Below are experts of layer 8 (counted from 0) of a mixture-of-experts language model. Rows are named router (the router's row for the expert), down (a neuron's output weights, with its number) and show model dimensions 256-383. Each number is 200 + 20 x the weight over its row's rms, rounded and kept within 0 to 999.
Before each expert's rows: a language model's description of what the expert responds to. This comes from a sample of Wikipedia text that the model never trained on.

# expert 10
Pieces of Slavic and European surnames like -ov, -o, -ić in sports tables, and subject pronouns he, she, they, it.
router,227,198,201,202,181,181,216,196,193,212,197,205,195,166,203,188,201,223,195,239,195,198,189,185,201,218,248,195,205,209,200,184,237,176,181,209,218,188,236,198,181,192,187,170,176,203,236,205,185,215,211,195,214,184,193,209,212,227,207,221,181,193,209,187,193,216,227,201,204,201,193,225,171,215,226,220,165,217,192,202,246,179,185,173,237,202,180,209,229,209,207,203,191,211,200,194,181,186,177,171,183,204,162,210,221,193,239,192,207,160,222,229,218,232,213,186,200,246,201,217,170,213,190,186,194,206,191,169
down0,200,191,206,193,178,199,181,200,192,206,199,223,196,190,191,186,210,186,173,222,210,190,177,209,201,215,203,201,216,203,183,203,226,207,207,204,193,193,242,183,204,195,227,227,206,199,187,241,190,187,189,176,190,184,210,174,176,220,194,214,206,181,217,209,169,227,198,203,189,191,177,183,204,195,198,169,167,200,194,183,212,193,212,185,211,178,213,192,204,183,186,221,215,181,164,190,202,202,182,203,222,205,198,218,198,172,205,176,224,213,207,184,187,176,195,211,204,195,181,206,205,195,214,162,174,197,197,168
down1,196,209,192,213,205,203,216,222,168,195,164,197,212,183,231,189,200,205,199,194,202,206,156,171,199,192,263,215,228,182,212,174,207,202,173,222,201,201,180,241,199,178,211,188,194,175,191,221,208,223,196,195,206,165,227,236,191,230,208,222,203,188,190,230,201,202,202,194,174,184,209,207,226,199,191,180,195,181,162,202,204,201,244,219,174,150,168,196,228,193,222,201,199,201,207,197,189,210,192,183,202,221,167,200,197,178,190,211,191,204,232,183,197,205,183,197,208,215,232,178,195,206,152,196,202,203,181,225
down2,193,191,230,222,169,197,197,163,199,210,196,193,206,204,201,178,186,204,236,197,221,217,182,175,179,196,244,222,188,234,204,189,177,203,186,178,192,189,195,188,162,228,209,189,218,180,209,185,205,220,216,192,208,179,185,177,208,178,212,187,196,204,212,174,204,203,203,215,169,178,189,201,207,189,181,182,193,212,204,212,217,240,218,188,212,165,204,184,216,207,184,168,219,195,231,197,204,199,215,198,218,150,200,164,170,146,201,205,207,194,241,213,164,213,210,225,240,209,228,178,203,212,172,189,175,190,204,211

# expert 15
Tokens containing s or S, like S, s, -s, San, São, and fragments after S such as Sarsfield, sensitive, miniseries.
router,235,203,199,199,175,179,184,220,230,188,180,196,229,201,236,201,221,232,192,189,224,180,247,200,207,195,226,198,185,204,176,181,221,176,184,208,229,185,220,194,196,218,204,177,148,220,218,209,181,205,185,223,216,213,190,223,204,220,233,220,189,184,176,209,177,196,230,179,216,195,220,202,203,191,193,201,181,190,209,183,208,171,195,217,237,205,165,209,183,203,190,230,193,207,177,179,190,197,177,189,208,194,197,203,215,197,212,201,197,169,213,193,203,216,197,197,235,232,202,197,163,205,199,203,220,212,183,176
down0,196,205,212,200,187,211,186,204,186,196,192,235,217,214,181,220,198,257,238,213,196,175,177,194,155,192,193,199,226,180,192,134,174,164,240,192,173,200,201,185,204,226,172,212,227,235,197,172,205,201,205,225,175,217,186,162,177,203,193,194,234,194,205,205,192,204,215,215,195,194,180,199,199,202,226,196,190,200,228,173,209,215,214,175,223,183,184,208,192,193,202,237,188,220,197,187,179,172,206,227,191,199,238,192,195,196,202,212,218,213,218,182,240,200,209,185,185,196,174,201,185,201,246,170,204,221,224,170
down1,218,223,219,222,186,171,154,185,210,210,188,182,200,227,197,196,199,214,212,196,168,179,165,182,202,194,181,190,181,212,207,209,175,177,228,193,225,200,203,185,221,194,174,202,209,227,182,152,199,244,181,226,218,173,193,171,201,156,192,197,216,189,203,175,227,200,192,172,222,185,179,187,216,190,168,189,212,192,198,187,196,166,194,224,247,173,175,179,218,154,188,202,203,207,211,200,199,253,208,180,196,220,196,221,211,204,194,215,202,205,186,204,176,211,222,227,210,165,198,192,189,203,216,206,218,205,176,179
down2,215,190,177,189,205,198,188,166,140,211,206,203,187,163,244,198,229,177,225,218,227,201,192,214,197,216,177,216,206,189,221,204,189,227,179,251,207,206,184,212,194,211,177,206,212,216,213,218,213,198,178,191,211,187,216,203,216,202,184,171,220,213,186,211,198,206,227,200,204,192,210,194,187,209,204,172,206,208,189,193,222,183,173,176,203,189,169,196,212,181,185,183,234,221,182,187,194,222,164,202,208,218,202,183,184,194,199,234,207,208,215,225,267,196,190,214,194,179,204,179,212,224,184,227,192,200,171,197

# expert 8
Compass words and physical nouns like north, road, river, border, plus mid-word pieces such as pass(es), south(ward), percuss(ion).
router,236,235,238,168,167,198,221,208,186,226,211,203,215,227,209,181,198,224,159,214,189,173,246,198,180,215,206,212,219,208,193,227,235,192,167,229,217,173,236,185,208,217,199,176,166,191,198,195,194,205,206,211,201,197,192,169,207,226,223,193,236,189,232,200,194,178,204,236,204,193,210,197,185,187,214,219,178,233,198,181,251,180,191,203,226,192,227,198,192,195,215,215,214,205,200,169,174,202,184,176,213,235,188,232,198,179,213,204,191,200,201,202,192,218,192,164,209,202,210,196,194,219,192,191,224,210,186,173
down0,168,192,212,164,163,214,181,179,204,208,163,214,151,190,227,195,220,193,188,176,192,200,206,193,196,227,183,187,197,222,179,188,187,203,177,216,238,174,207,164,156,226,203,182,214,222,210,239,208,195,202,186,239,183,208,245,212,232,173,183,223,199,218,241,193,208,194,187,186,197,211,198,186,203,213,179,198,181,211,206,184,196,245,212,182,222,222,200,204,199,208,170,209,186,215,211,233,189,191,194,194,217,204,225,189,190,201,185,210,190,171,185,215,245,225,214,203,184,170,246,196,182,232,171,205,207,217,190
down1,207,208,220,217,191,211,230,191,192,190,226,212,188,194,162,211,227,161,176,201,204,194,184,218,222,188,176,193,202,190,211,172,190,175,186,163,216,189,187,178,199,202,190,196,195,199,200,236,166,204,185,203,182,194,230,206,215,173,196,198,218,202,187,221,202,213,196,202,201,189,223,173,234,207,232,232,178,189,168,198,194,171,209,182,197,194,198,196,215,198,176,214,198,207,223,176,227,208,205,178,228,172,173,211,197,196,205,232,216,173,195,140,225,204,198,211,206,195,227,206,225,183,204,210,208,177,155,166
down2,174,204,213,192,200,189,203,209,190,203,216,200,214,196,241,197,170,186,177,188,197,199,215,226,213,183,205,184,223,171,199,190,161,208,196,220,219,196,203,163,179,184,215,203,196,222,181,200,201,214,188,200,175,193,211,208,193,177,201,211,238,188,184,211,198,168,202,212,238,205,172,199,188,187,208,236,245,205,181,192,189,255,224,220,196,184,195,199,172,232,200,211,218,197,221,230,192,210,203,218,190,191,174,221,232,197,239,194,172,214,217,224,178,236,211,200,242,208,220,227,171,184,210,218,167,185,224,191

# expert 6
Clause-linking and, but, or, commas, auxiliaries had/has/have, and -ly adverb endings in descriptions, as in distinct(ly) obovate.
router,204,189,193,183,186,156,213,204,179,187,175,176,198,200,212,187,230,218,152,232,180,189,210,207,199,211,212,218,146,217,203,191,222,176,205,205,235,180,221,173,193,230,187,216,156,212,227,182,220,197,197,189,196,189,209,194,230,198,218,208,194,182,208,188,194,176,222,210,220,173,233,197,184,180,208,218,174,212,223,192,181,204,183,219,241,203,171,196,246,181,206,225,167,203,204,195,172,204,188,183,203,256,206,216,225,190,222,189,213,188,230,221,196,201,228,197,186,239,204,185,167,181,215,192,225,203,215,171
down0,178,208,184,201,199,169,174,204,184,176,198,220,197,202,189,183,211,208,196,203,200,178,218,232,183,215,177,208,217,189,218,191,178,184,198,189,204,192,228,214,190,208,217,184,179,200,223,214,149,203,202,200,221,181,178,257,217,189,173,191,226,212,185,170,208,189,197,207,193,212,244,201,187,238,244,190,217,198,214,227,182,187,193,223,228,189,197,210,207,192,186,209,168,177,184,197,235,200,222,201,199,195,201,219,218,204,224,262,178,201,146,193,216,173,192,198,199,204,192,196,191,199,179,207,246,212,219,170
down1,212,208,211,188,221,193,230,201,198,199,194,202,229,220,198,203,224,188,237,169,201,230,202,213,215,217,185,158,216,223,231,201,224,208,219,200,218,181,190,191,201,199,207,212,169,174,202,139,171,204,236,206,202,163,184,214,205,181,198,244,191,192,203,197,214,182,197,173,205,222,183,223,189,193,168,226,200,202,207,213,177,187,199,201,184,225,184,204,217,181,224,195,198,210,194,182,196,207,180,199,211,211,194,211,174,182,200,199,207,209,171,209,202,163,185,202,203,169,215,181,225,221,212,194,196,204,230,226
down2,174,217,201,195,235,138,192,174,191,182,198,235,197,219,155,186,203,190,226,191,185,179,194,216,181,239,188,163,201,202,188,166,209,211,224,188,217,219,199,198,227,203,177,221,196,175,183,224,174,226,219,190,217,218,166,200,221,224,222,220,205,183,200,190,222,200,174,218,209,228,200,196,202,235,206,216,198,194,240,177,194,239,209,215,182,232,186,218,172,195,203,221,183,201,229,220,189,211,177,217,189,206,178,200,185,143,211,200,178,166,199,220,197,199,225,175,203,208,174,210,221,181,199,186,160,201,209,208

# expert 7
Copula verbs was, is, were after a subject, plus capital letters inside codes and abbreviations like asteroid designations, team codes, CD, MF.
router,230,213,196,186,175,170,217,219,198,186,192,219,213,198,216,207,216,194,199,226,214,196,202,193,224,197,204,221,202,254,224,182,241,198,206,210,239,180,195,203,210,197,190,175,184,211,257,199,205,230,200,212,215,198,199,201,214,220,214,214,214,205,207,206,193,204,195,205,201,183,234,176,190,185,215,199,179,219,202,173,239,170,195,178,221,204,203,212,198,186,222,221,176,203,188,185,189,198,189,205,215,199,184,216,238,183,228,196,163,178,234,216,193,229,216,191,201,223,227,176,164,218,199,200,200,194,174,189
down0,226,202,179,159,219,187,179,203,214,221,194,220,206,216,221,212,195,194,218,192,185,180,167,222,221,155,160,256,186,191,210,221,212,187,236,230,225,210,212,219,221,189,195,216,174,181,205,172,219,217,215,199,183,177,220,241,181,203,193,202,198,186,169,208,172,208,182,163,182,200,209,240,172,220,238,221,211,225,204,190,214,204,176,240,171,211,228,202,195,204,204,183,232,180,202,197,224,179,191,201,229,225,208,183,205,166,210,170,175,222,244,237,193,153,191,191,220,214,229,184,188,192,185,175,196,227,196,220
down1,192,215,183,225,187,221,220,215,237,210,211,187,205,199,202,231,195,200,218,205,207,242,204,171,235,166,199,217,220,195,167,212,179,156,187,231,195,211,195,177,180,219,205,220,211,203,205,150,207,177,144,225,205,212,201,190,182,199,199,208,219,202,199,210,165,194,202,240,226,156,244,172,200,240,210,194,205,184,198,230,182,236,183,184,194,212,185,210,204,241,175,221,224,203,195,229,166,195,197,201,182,212,203,198,204,222,198,213,186,240,184,158,193,204,220,221,179,205,180,221,176,227,182,200,186,188,187,205
down2,157,189,212,195,187,230,216,196,205,220,172,184,194,213,224,207,206,205,199,176,211,198,216,165,247,177,184,199,200,203,158,187,193,200,247,182,221,203,204,214,184,196,217,203,206,220,207,178,172,212,201,193,183,210,196,210,179,187,207,198,197,184,179,181,198,197,197,193,206,197,176,173,218,238,190,204,173,141,156,174,239,201,189,189,165,206,239,210,231,225,211,206,194,211,235,180,221,214,200,201,217,171,201,219,237,176,185,230,143,181,237,143,162,236,215,199,216,254,219,224,202,218,203,187,197,207,215,206

# expert 2
Word pieces in song, album and film titles, especially W-words like W(as), W(ould), W(reck), plus t, f, sw and ind starts.
router,237,191,240,176,155,177,173,177,191,192,200,208,224,196,223,223,219,224,190,216,164,182,231,232,245,202,228,206,180,223,188,179,236,198,176,217,216,179,216,200,204,209,176,219,183,220,227,200,230,210,196,192,200,217,212,200,194,196,216,207,197,199,218,192,201,174,195,200,195,189,238,212,190,193,207,215,203,228,182,184,229,169,170,192,235,200,202,176,174,192,220,229,194,214,188,158,181,177,186,218,203,205,207,203,219,214,193,192,183,193,206,227,187,247,179,187,225,244,212,156,199,201,191,196,225,218,178,202
down6,193,195,159,210,174,187,194,193,209,160,212,206,184,185,198,228,209,189,198,198,262,168,202,244,222,221,176,211,186,175,211,212,180,214,188,190,198,203,207,177,199,196,192,228,227,215,209,206,192,209,187,200,200,190,162,207,215,209,207,204,168,223,200,240,244,217,186,206,161,185,201,181,216,236,239,197,200,181,203,162,209,253,177,208,204,166,189,223,199,200,228,176,204,177,217,195,250,147,198,204,165,196,168,176,227,217,182,184,181,205,179,209,188,201,188,211,195,219,175,178,216,201,206,179,188,211,220,222
down7,177,227,245,227,191,246,218,194,229,175,197,219,181,184,195,202,225,201,218,224,191,185,209,193,182,188,208,178,197,215,234,226,220,190,240,222,207,191,216,190,183,221,209,175,240,220,219,197,229,224,183,182,175,198,195,219,171,194,190,235,171,221,242,190,183,197,207,196,168,187,209,173,197,230,231,194,182,182,203,190,198,191,173,191,237,166,217,207,213,229,177,213,144,201,172,227,210,198,164,203,197,200,195,201,195,180,198,199,182,212,199,196,188,178,216,198,214,216,233,217,168,169,200,181,187,232,204,231
down8,199,229,190,212,167,192,179,251,224,196,187,177,208,223,211,185,166,205,198,189,198,207,210,175,196,229,222,171,202,169,185,194,225,222,217,200,207,155,176,216,170,208,200,211,193,171,210,210,212,247,216,195,210,167,178,197,198,231,225,192,213,224,183,197,192,234,183,208,184,178,171,190,231,182,197,206,225,203,177,204,206,197,182,209,218,195,183,224,181,200,194,192,193,224,175,203,209,200,221,206,192,184,229,206,199,223,227,206,193,216,165,241,215,208,223,179,178,225,175,200,159,184,226,206,178,234,221,198

# expert 11
Second or third fragments inside words split mid-spelling, often after prefixes like re, con, pro, as in speaking, conquests, inquiry, struggle.
router,200,220,185,177,191,188,209,201,204,225,187,176,225,201,211,218,247,199,197,194,191,169,219,198,183,163,217,189,206,210,147,186,241,201,188,209,217,172,205,182,216,192,162,224,156,206,207,206,193,212,197,177,210,229,183,207,214,205,207,217,197,213,210,171,204,197,226,196,195,209,222,154,180,188,208,242,176,220,197,188,202,230,194,185,214,203,200,197,238,217,212,193,188,206,228,216,184,164,192,195,165,213,198,236,229,164,222,162,204,185,196,206,200,214,201,186,231,228,209,207,168,206,221,182,205,191,176,203
down0,201,179,244,147,201,216,194,227,172,202,197,195,198,219,195,220,186,223,217,202,235,197,221,208,214,223,216,179,196,170,176,195,196,206,244,160,222,192,186,241,198,201,200,174,217,171,213,183,194,194,186,201,178,201,190,218,203,231,190,204,217,223,189,215,196,185,174,174,167,189,186,180,158,193,183,222,206,213,208,176,178,196,151,187,173,199,205,195,178,170,194,208,220,206,219,211,221,232,155,210,237,189,177,203,231,207,174,208,211,163,198,224,186,189,177,194,241,164,250,193,214,185,175,197,212,184,192,146
down1,235,224,215,172,175,220,215,233,195,195,218,242,214,185,166,170,204,182,194,192,195,206,201,196,180,162,205,160,216,172,218,204,204,192,225,189,211,186,210,202,187,208,189,194,206,179,215,200,178,195,177,226,221,212,151,168,194,200,199,222,184,177,249,218,188,177,229,214,211,190,223,210,188,184,243,190,236,231,210,212,220,214,232,169,193,244,203,203,180,251,190,182,252,183,219,197,211,179,218,217,180,196,215,168,236,215,214,214,187,202,227,227,194,213,234,178,177,195,200,193,217,186,177,220,212,202,184,202
down2,166,219,161,190,227,231,207,254,206,219,214,209,219,190,189,203,209,198,152,217,196,192,183,201,210,185,176,210,212,207,178,204,218,210,191,204,193,228,184,207,187,246,165,196,193,214,189,202,205,210,223,204,193,209,210,187,203,223,160,220,233,221,212,206,224,222,179,152,198,193,203,205,206,174,215,208,195,195,189,222,179,216,231,162,189,230,158,199,217,179,213,212,210,221,215,200,212,209,180,232,189,163,189,193,221,201,198,216,190,216,174,207,199,197,189,189,177,166,219,199,203,219,233,191,193,214,206,202

# expert 9
Commas, opening parentheses and colons after labels or numbers, as in Infraorder:, Released:, born dates, vote percentages, and country lists.
router,206,187,246,147,202,161,180,207,190,213,171,213,194,192,209,203,228,221,168,232,181,190,219,210,201,197,232,193,165,240,197,187,220,188,154,204,229,219,225,209,202,221,207,171,143,198,233,202,212,201,177,188,221,212,172,183,212,226,227,221,197,185,198,183,191,218,209,239,195,172,223,184,166,187,197,213,171,199,193,184,221,187,199,196,250,200,188,201,191,203,197,222,206,212,196,187,172,216,188,197,197,240,185,212,216,202,227,192,196,186,205,213,171,204,219,155,248,237,203,195,174,204,209,165,238,198,182,173
down0,230,194,184,194,204,216,160,204,216,211,209,235,215,195,173,207,195,219,163,192,239,194,206,201,193,237,132,172,194,217,191,197,186,198,225,190,204,205,195,201,199,187,192,199,191,210,211,183,198,172,219,184,199,191,208,213,239,175,208,203,199,187,211,202,190,183,198,191,244,203,204,214,193,186,172,227,197,174,162,167,221,144,217,179,193,219,191,209,184,183,255,178,207,169,216,191,177,217,230,195,178,171,206,196,177,199,222,202,180,196,221,219,232,182,197,181,231,202,207,236,241,194,193,232,192,199,192,202
down1,190,219,183,210,214,197,243,180,182,195,216,212,214,213,199,242,215,196,214,221,182,180,219,189,176,175,207,208,191,241,180,174,197,212,189,204,210,199,184,226,175,213,208,220,182,217,198,237,195,215,212,214,194,221,198,201,223,200,157,177,181,196,196,167,199,180,169,211,204,165,199,196,189,235,174,228,206,184,255,196,175,223,162,164,213,214,192,156,163,204,194,201,221,178,179,216,214,210,182,206,204,193,200,200,196,195,178,205,204,206,164,181,227,190,202,203,175,185,181,207,209,198,190,208,170,189,224,221
down2,234,230,185,199,213,218,187,189,193,191,205,191,204,156,210,218,175,199,197,187,213,212,209,191,177,195,203,211,216,222,170,212,199,244,193,188,205,217,194,219,199,170,180,192,199,228,223,253,198,199,199,202,192,210,244,194,206,210,181,220,205,219,205,199,188,219,204,201,204,184,226,241,211,198,224,162,177,222,203,212,210,174,199,203,211,232,195,192,182,208,203,220,179,184,169,169,210,207,164,215,205,232,179,197,216,227,217,165,222,208,190,201,221,204,180,216,173,198,207,187,263,194,178,218,207,203,210,172

# expert 0
Single capital or lowercase letters opening a name or code, after a space, pipe or parenthesis, like Nintendo D(S), 2000 Y(A), N(iehaus).
router,225,196,209,173,202,189,179,200,211,195,194,232,226,212,228,233,226,214,179,229,202,170,197,212,227,238,220,193,209,254,172,201,222,170,188,218,227,187,209,191,194,211,197,199,185,186,240,200,211,195,191,210,184,230,203,186,229,211,205,209,236,209,222,198,191,219,219,238,192,156,197,185,205,192,200,217,166,224,213,196,235,173,194,194,223,211,211,190,227,183,231,193,201,210,193,192,177,203,201,208,221,249,214,211,231,206,229,206,197,202,226,230,196,215,210,163,213,227,205,205,186,210,206,181,195,207,205,219
down0,233,228,182,210,215,189,173,182,222,183,230,196,217,213,179,163,215,191,160,201,202,217,178,195,203,223,216,196,187,221,179,206,143,195,213,208,214,210,214,196,193,179,230,212,217,177,185,179,200,199,160,216,193,167,192,145,193,259,211,156,195,221,207,169,230,219,189,149,234,217,218,200,204,209,214,187,219,193,190,205,217,204,213,181,175,201,223,210,174,187,222,196,161,188,186,191,232,189,212,173,195,178,223,176,184,182,218,194,195,212,230,221,203,194,220,198,184,203,213,232,198,203,170,247,211,202,233,232
down1,215,210,217,236,206,211,150,194,165,164,212,194,179,183,210,194,226,229,194,184,178,225,222,177,186,223,198,211,193,206,184,225,180,215,192,207,196,188,228,202,229,190,176,222,224,225,172,205,205,179,215,216,208,188,213,190,204,239,206,173,220,242,213,189,180,187,200,193,220,203,193,226,250,199,180,228,190,203,208,198,206,177,209,194,195,213,165,199,231,177,198,204,244,208,190,186,193,227,203,205,192,178,205,203,186,224,218,190,238,192,199,214,203,207,237,211,168,241,213,186,197,201,193,200,250,204,173,179
down2,176,227,211,227,196,218,191,234,231,134,198,213,197,167,212,189,203,170,186,198,224,226,184,179,187,206,210,198,199,199,185,205,190,212,212,185,188,201,212,209,220,186,224,188,201,198,193,222,213,205,213,188,196,193,202,189,224,224,189,178,206,202,201,207,222,206,179,215,203,203,250,181,181,220,194,185,202,189,202,187,169,222,198,180,195,192,208,221,164,234,196,234,165,193,184,172,230,219,159,233,177,204,177,211,217,225,221,205,197,212,173,165,207,189,177,192,184,188,189,222,231,210,189,204,169,188,210,201

# expert 18
Syllables inside Indian, Arabic and Turkic names and places, such as Bh(aw)ani, Utt(ar)akhand, Abd al-R(ah)man.
router,243,173,207,184,187,173,183,207,209,175,172,175,177,198,232,203,214,245,182,204,184,168,237,211,203,193,207,184,182,205,218,253,220,195,188,201,249,194,208,167,193,211,196,190,177,184,204,200,196,207,237,212,201,230,200,196,235,210,221,179,200,196,231,188,191,161,229,229,204,185,236,219,177,178,189,194,169,217,202,169,241,184,201,202,183,204,192,198,192,190,215,252,197,184,205,144,182,161,176,214,197,227,199,207,225,203,240,204,170,195,231,207,195,207,207,168,231,212,205,170,178,200,212,177,220,221,192,157
down6,201,194,196,223,168,213,211,195,193,231,221,209,198,166,186,228,169,191,164,195,177,174,184,179,211,196,210,185,214,202,223,208,184,213,200,182,229,199,220,216,212,201,198,222,201,198,218,229,193,173,236,199,202,217,180,180,212,216,199,201,189,182,193,182,205,227,212,205,175,240,207,187,198,180,233,193,224,209,203,216,188,207,199,205,206,187,230,213,230,221,209,193,180,233,233,182,198,198,242,192,210,229,181,224,196,213,221,180,219,217,200,234,205,204,212,193,178,186,212,230,223,208,171,188,212,188,167,211
down7,215,218,210,209,216,183,210,194,224,215,204,194,227,224,199,220,198,183,229,191,212,228,208,146,193,254,193,200,202,208,197,182,158,168,198,178,225,181,175,190,228,192,227,190,244,199,186,197,166,219,205,212,198,174,170,207,217,191,186,235,223,202,193,195,221,204,188,213,190,180,186,198,166,207,168,203,178,194,210,162,186,189,223,199,245,199,210,191,228,185,223,189,202,199,252,254,209,197,195,203,189,222,205,174,178,192,235,239,229,179,201,225,161,205,245,159,207,174,215,187,221,202,212,213,194,252,187,217
down8,205,199,203,203,191,209,215,209,248,222,200,251,193,206,190,214,184,197,189,184,178,179,176,193,187,200,179,204,221,207,180,203,194,216,208,249,199,200,218,179,206,186,181,201,216,198,222,200,220,172,186,198,178,200,165,197,205,186,211,190,148,181,183,219,181,226,192,209,207,177,236,165,169,230,176,207,203,203,221,196,212,240,164,207,226,169,203,231,235,187,224,202,215,202,188,215,209,180,200,224,202,182,180,201,190,198,230,193,194,206,203,233,221,188,185,191,191,199,190,234,180,221,158,205,217,224,187,177

# expert 17
Words after was or as that introduce a name or description, such as named, called, known, and Spanish or Portuguese particles de, La, El.
router,228,178,225,176,153,195,189,183,193,208,181,179,193,204,238,172,231,237,194,223,214,193,238,217,193,222,214,224,197,219,208,190,220,200,185,214,198,200,217,214,180,206,209,189,187,204,241,183,211,184,206,194,175,196,204,198,211,202,230,210,229,178,244,198,166,211,218,200,184,165,186,197,159,197,200,193,206,239,216,152,174,219,205,177,227,204,186,210,207,210,212,255,190,209,187,182,166,193,174,170,162,226,237,210,226,189,216,174,200,205,218,225,153,212,191,198,237,207,198,201,184,216,225,209,214,202,212,181
down0,199,187,217,186,214,212,239,213,220,208,218,181,176,205,204,190,201,212,225,234,224,216,202,191,245,211,164,179,197,203,183,229,209,165,185,207,157,241,223,204,211,205,229,174,189,195,191,248,198,178,191,200,216,194,163,241,202,205,167,236,175,195,186,194,209,167,185,204,214,205,190,201,204,216,224,162,199,240,236,208,219,183,194,162,178,204,189,208,179,209,215,198,174,175,213,210,205,222,176,211,245,175,209,175,223,193,197,187,214,206,206,203,202,171,164,217,241,190,192,193,211,205,218,200,194,207,209,192
down1,221,221,174,209,203,214,209,199,201,204,179,185,219,208,221,201,192,190,213,206,217,172,217,201,168,193,183,149,197,216,191,176,219,222,157,217,192,220,226,213,218,168,250,211,190,205,210,215,190,222,177,172,187,212,192,234,205,182,216,176,198,208,219,211,183,179,220,204,168,211,188,222,183,185,206,219,208,186,204,203,194,195,187,199,187,171,209,169,213,228,209,208,192,175,224,190,160,179,190,211,186,182,203,199,229,184,210,204,164,206,217,231,158,209,211,200,209,213,231,219,199,181,197,223,184,222,204,190
down2,194,212,208,168,220,190,180,188,179,210,155,172,201,208,247,207,187,192,221,208,154,202,242,186,208,191,182,188,218,212,224,201,216,208,171,221,234,164,207,202,187,193,197,183,210,178,196,208,252,213,186,210,198,213,193,224,205,197,197,191,209,216,254,217,198,163,169,255,197,227,154,191,209,217,164,204,173,186,206,200,205,225,183,199,184,218,195,188,192,192,178,249,225,173,205,212,214,201,219,206,216,208,165,238,220,231,173,194,157,203,228,176,214,201,199,193,211,200,198,219,206,211,155,186,220,241,184,201

# expert 4
Male first names and first-name pieces in biographies and credit lists, such as John, William, Mich(ael), Dav(id), Mc.
router,213,224,202,176,177,171,199,197,193,192,205,176,198,179,228,184,199,234,161,237,196,166,224,216,214,224,225,201,178,218,198,213,246,174,202,202,187,190,211,182,206,230,207,187,177,184,198,192,215,182,215,224,176,221,200,195,244,196,215,203,203,189,215,188,197,217,226,216,225,196,220,201,194,184,212,224,186,190,205,199,228,159,177,159,222,193,196,204,217,226,223,239,208,200,201,186,144,193,179,222,184,228,191,198,204,205,216,173,202,161,218,220,184,200,204,167,231,221,214,174,197,177,207,192,222,215,183,187
down0,210,217,190,195,168,204,185,192,210,205,192,218,213,235,184,185,267,190,222,172,236,168,192,195,216,196,190,199,223,188,227,221,223,184,165,193,211,204,200,200,220,188,224,195,250,184,242,171,215,247,209,184,195,164,181,226,246,178,201,200,241,141,206,216,195,209,199,175,200,196,221,220,209,193,160,188,199,203,199,168,197,199,197,217,209,243,208,185,187,172,203,227,198,210,214,170,223,179,230,181,229,233,193,207,236,190,180,218,216,224,198,220,185,186,208,161,226,209,201,196,210,196,190,193,185,220,191,232
down1,206,202,216,203,198,208,195,190,231,184,201,185,173,214,197,211,193,200,205,222,186,183,179,206,224,202,176,174,200,215,188,190,168,194,185,189,212,167,188,211,229,217,205,175,207,204,183,201,184,183,179,229,196,203,223,194,189,192,209,182,217,209,156,167,207,233,159,198,188,210,187,192,207,208,231,208,194,189,183,204,188,189,151,188,195,198,181,187,172,263,237,221,219,189,207,163,221,193,153,234,168,188,199,171,184,163,225,194,197,181,200,221,212,174,200,230,227,222,206,182,217,193,189,157,179,180,195,213
down2,235,207,186,185,247,223,166,182,230,226,181,189,212,183,181,195,187,215,191,182,168,219,185,218,241,213,233,191,219,184,206,210,220,201,194,195,208,202,219,185,199,181,189,230,206,191,188,200,217,157,207,181,232,217,187,192,216,215,217,232,184,237,232,198,179,182,191,237,208,233,237,184,211,209,174,215,200,233,197,229,210,175,178,193,212,196,215,187,136,200,226,169,196,217,219,165,175,196,203,188,219,178,210,210,210,225,183,183,197,181,191,184,231,213,213,195,165,188,190,226,189,241,195,199,179,221,176,210